Weights of a small mixture-of-experts language model, trained from scratch on English Wikipedia: vocabulary 16384, 6 picks a token.
Below are experts of layer 4 (counted from 0) of a mixture-of-experts language model. Rows are named router (the router's row for the expert), up (a neuron's input weights, with its number), down (a neuron's output weights, with its number) and show model dimensions 256-319. Each number is 128 + 32 x the weight over its row's rms, rounded and kept within 0 to 255. Numbers have three digits each.
After each expert's rows: a language model's description of what the expert responds to; "mostly gets" lists some tokens that are sent to it at least half of the time. This comes from a sample of Wikipedia text that the model never trained on.

# expert 31
router:147145105150175135141143097101136156052124170083151104083144140119125104178087129123120102146160076084177086101131147092084138140123106127130125156195154083139151154156185113125099096113055166
up0:189136144150116109127204048073107143111106116122167136133109055090134115138187111196140130163131160130104114148110153108174143144157140146119114107176171113078092111149119135161121089141168080
down0:094183117135120126083130066125170063151122162064176111123191093116143150163080115108146076148134163077097164169145137129084154089176135123105133151156155114153076098081135111094092118160126173
up1:138077176092126105143146127119131053103090163164134224123151162183122160139146132104182170114127089096118099174148106118098168118141128154134150104184119119138121089192093099159133143150113117
down1:150142144146100098166120166182154103114103113172084130073117110165150145126145081148171071054133157077111124156140140170078089092142127168135124098104114173135161077170132066130113148081087115
It responds to: Slavic, African name pieces. Inner pieces of foreign personal names right after an initial capital, especially Slavic and Kenyan names, such as Pav-lysh, K-ip-chirchir, -ov, -ev.
mostly gets: "av", "ov", " Mark", "š", "č", " Ram"

# expert 45
router:202153140121110122145070156114111152110120072110111071114181130130101140176124083130086116089137115139117181082104157088106145141102145088178149056147163078134062136147159116106129148140132156
up0:118110210042094099144095138087087057141115114163187148157121177143132146175108099173126102132173125131171132100157129147145146107089111135153115123070133126131156065137136109053162075110159138
down0:056146081076099097160092145125139103039107115110155111085122160149044120109108098153173155126119155069118111126108118096088104111151096187170054082097100116179119099140185126081157131125169164
up1:117115147147138160167105123099130143142122100097063111106161127150087133154144143166151182092133152158179079177211104120089172086105059145163191119092091157101090139128098117106114171093112052
down1:104120145183119110141147147120104106098149152146100154159137101202131121137123078167129152126169145192155118115173153122102082080174080138118121098152107122148121117121076145118101140166117135
It responds to: Table names, Romanian pieces. Table cell numbers after pipes and first pieces of foreign player or club names, often Romanian, e.g. Gloria Bu|zău, CF|R Cluj.
mostly gets: "ă", " DF", "ș", " Bor", " Jos", " ant"

# expert 23
router:081100155113141097072123076078142120172129163101179148088108079194098089078158200171160122140137124134149131094193061171186093170099159090095104046086163123132078174085118101124171156140132104
up0:176109090100138112091131132172136174138150113140127141117137143136156136105144148106143157156110143083086191183103128120076093184065126125109115137161175069115163126131119147133126078131148110
down0:102132132135139149095146175164148153184138146155134178116120188168109132135136141083119179127108144158172117126157168115153085122170133114127147169080174206122127124140136134118193102097139151
up1:171129165187133212206164139109147054111133108211083135056189137121016123079184142171116174095138151134120101157132109176143126152143119076113112152151100155187078124127123091150074115140176147
down1:169116106170154164133144115057111114169176165076072123123113107152119110151134103121087139068156105119159105132117122112118084118142131137123140153154083138171198143117110128102112108143097181
It responds to: Infobox fields and coordinates. Numbers and field labels in infoboxes and data tables, such as degrees after N in coordinates, Preceded, Votes, Pts, Date.
mostly gets: " Preceded", " Coordinates", "|---|---|---|---|---|---|", " Date", "|---|---|---|", "|---|---|---|---|"

# expert 46
router:163131147140137088115101122106112099100090156140104074132150204173145077147125137158155101126131163077108131107093122134140134085138157178164074178169177078102126085092147070141113141122101125
up0:086100131126103088123127125101203121099162108109106107156150135059097115098157120139221153163113172079125133222077127158146114108071128107141130205092133124072089106124094102109146126155148091
down0:093180152151125197125133146140086114170109130161104115188138141151139222116114101127157166172088113118125134153134166146120124090113086123100074078139147112150141143167169113149117168175141087
up1:090159123137139142184104069067136091186095129154181141180115155045105165155162092095064163107135090143142129193100146073125150124134138199081106167156111101141124157172134070101149119173121096
down1:154094083134205085201087162118120179125180106182152131126089142119093062142101070086105143102146167114157175099136191152162113124152191105134138204112124102127136134055167107092127147102108121
It responds to: Name-internal fragments. Odd consonant pieces and first syllables inside personal or foreign names, mostly after a capital initial, such as E-hr-lich, Hol-b-row, Je-f-ry.
mostly gets: "b", " k", " Har", " Jim", " Em", "oph"

# expert 57
router:155143126117128106100132104112113094084119125133137146107166138135088069113109123126110144159188089188156117146121106104125158146139135126171088111118089076133127150134160156072181180142079141
up0:098191151106124113145158119071169097128062130155112154114146104137125098089138130124101130134075130106193158182162179118094134175105141097165137159165163122098082135149103115143164159113128134
down0:110077112091105202131109163118119096100096099063150126146096120129164100064191076132122097098081152133085125119158159094176093090114110140183110140143098053119150132156140164151131146110058115
up1:159135150112075207137127150133085116091141090071118148124158153075128056128157082080130126109150185094163111184153136071145097149093134143142144097107175148093076174118122157153104063121142179
down1:098079084104145109070129116204169106185156153090149156096117153107111096157124177120147139123099172065083162102105099076109140128172152108115094098157144120162105145095152148073100137122162130
It responds to: Table headers and labels. Words and pipes in table headers and result tables, e.g. gold medalist, Votes, Candidate, Score, Result, and blank cells.
mostly gets: "See", " medalist", " Votes", " list", " classification", " colors"

# expert 39
router:127099098175146106117117099069148091162102133099117149164071093098170148101095124088167113097108118153157145121171167140106130161120098121085163106113133097174124130100139077144147088176087168
up0:167141129084152068129160147135116172156131145138076124174124081131135133202152129126110117192107161131158169152110147135068132109175093117144097115137103177109155120094131097148111057130131157
down0:120128114106110106103180100138132145087143131142134153122098100124130110141077113139125153132108137138150120136076146147149222126123184092170158122203170122147099045104147141129083186104102121
up1:139078118145071125121101115102185163154100103169167049133189117062200143114152107102111148153080114163152130102133169107158130211140124098093160076098119155162127134106193132159094109197095145
down1:165105176132131182109112125114121152114089134067143082088131136106132137142120159086148128103142112105108105152097167157116138118103121174124127117066186121170113118125092103106190165130156098
It responds to: Digits in numbers. Number pieces after colons or separators in times, scores and statistics, such as 2:00, 7:00 p.m., .559, 4,500,001.
mostly gets: "30", "000", "00", " 36", "50", "38"

# expert 1
router:113104108163130106088088090126149128112141074160128158071123119143101094092130150125087171166125090170113125104136138144083143082192160059192106180082132149136109114133162091087171133089156180
up0:170136127121114116147114092156181151138091141172078134120149098116087130149147085177107082105118113133127128079160113168152099115114158113124147123177136196138101135082107116187072214165153124
down0:125121098169105084121148124107137143171135118168099119140109124141113109049166180148110098194074169108129165077096140147152085068114100129155191174140122130132100116153140112081143152148128120
up1:103173177146121048122140160097115141139142071163116120136148116138106111206121171106116150153150192159145128143099188096093144158141111128108115071133178156140097123112112111103126116142125207
down1:133126132138041153117116090156121178139203118144134125064162135130121110123102128142178173106135223099143153149087160108108165091136157144143136142133141136144104088100167081130114127142044077
It responds to: Table cell separators. Pipe separators and semicolons in sports statistics and results tables, such as career total rows, race finishing lists, and football positions like MF and DF.
mostly gets: " –;", " released", " MF", " announced", " FW", " available"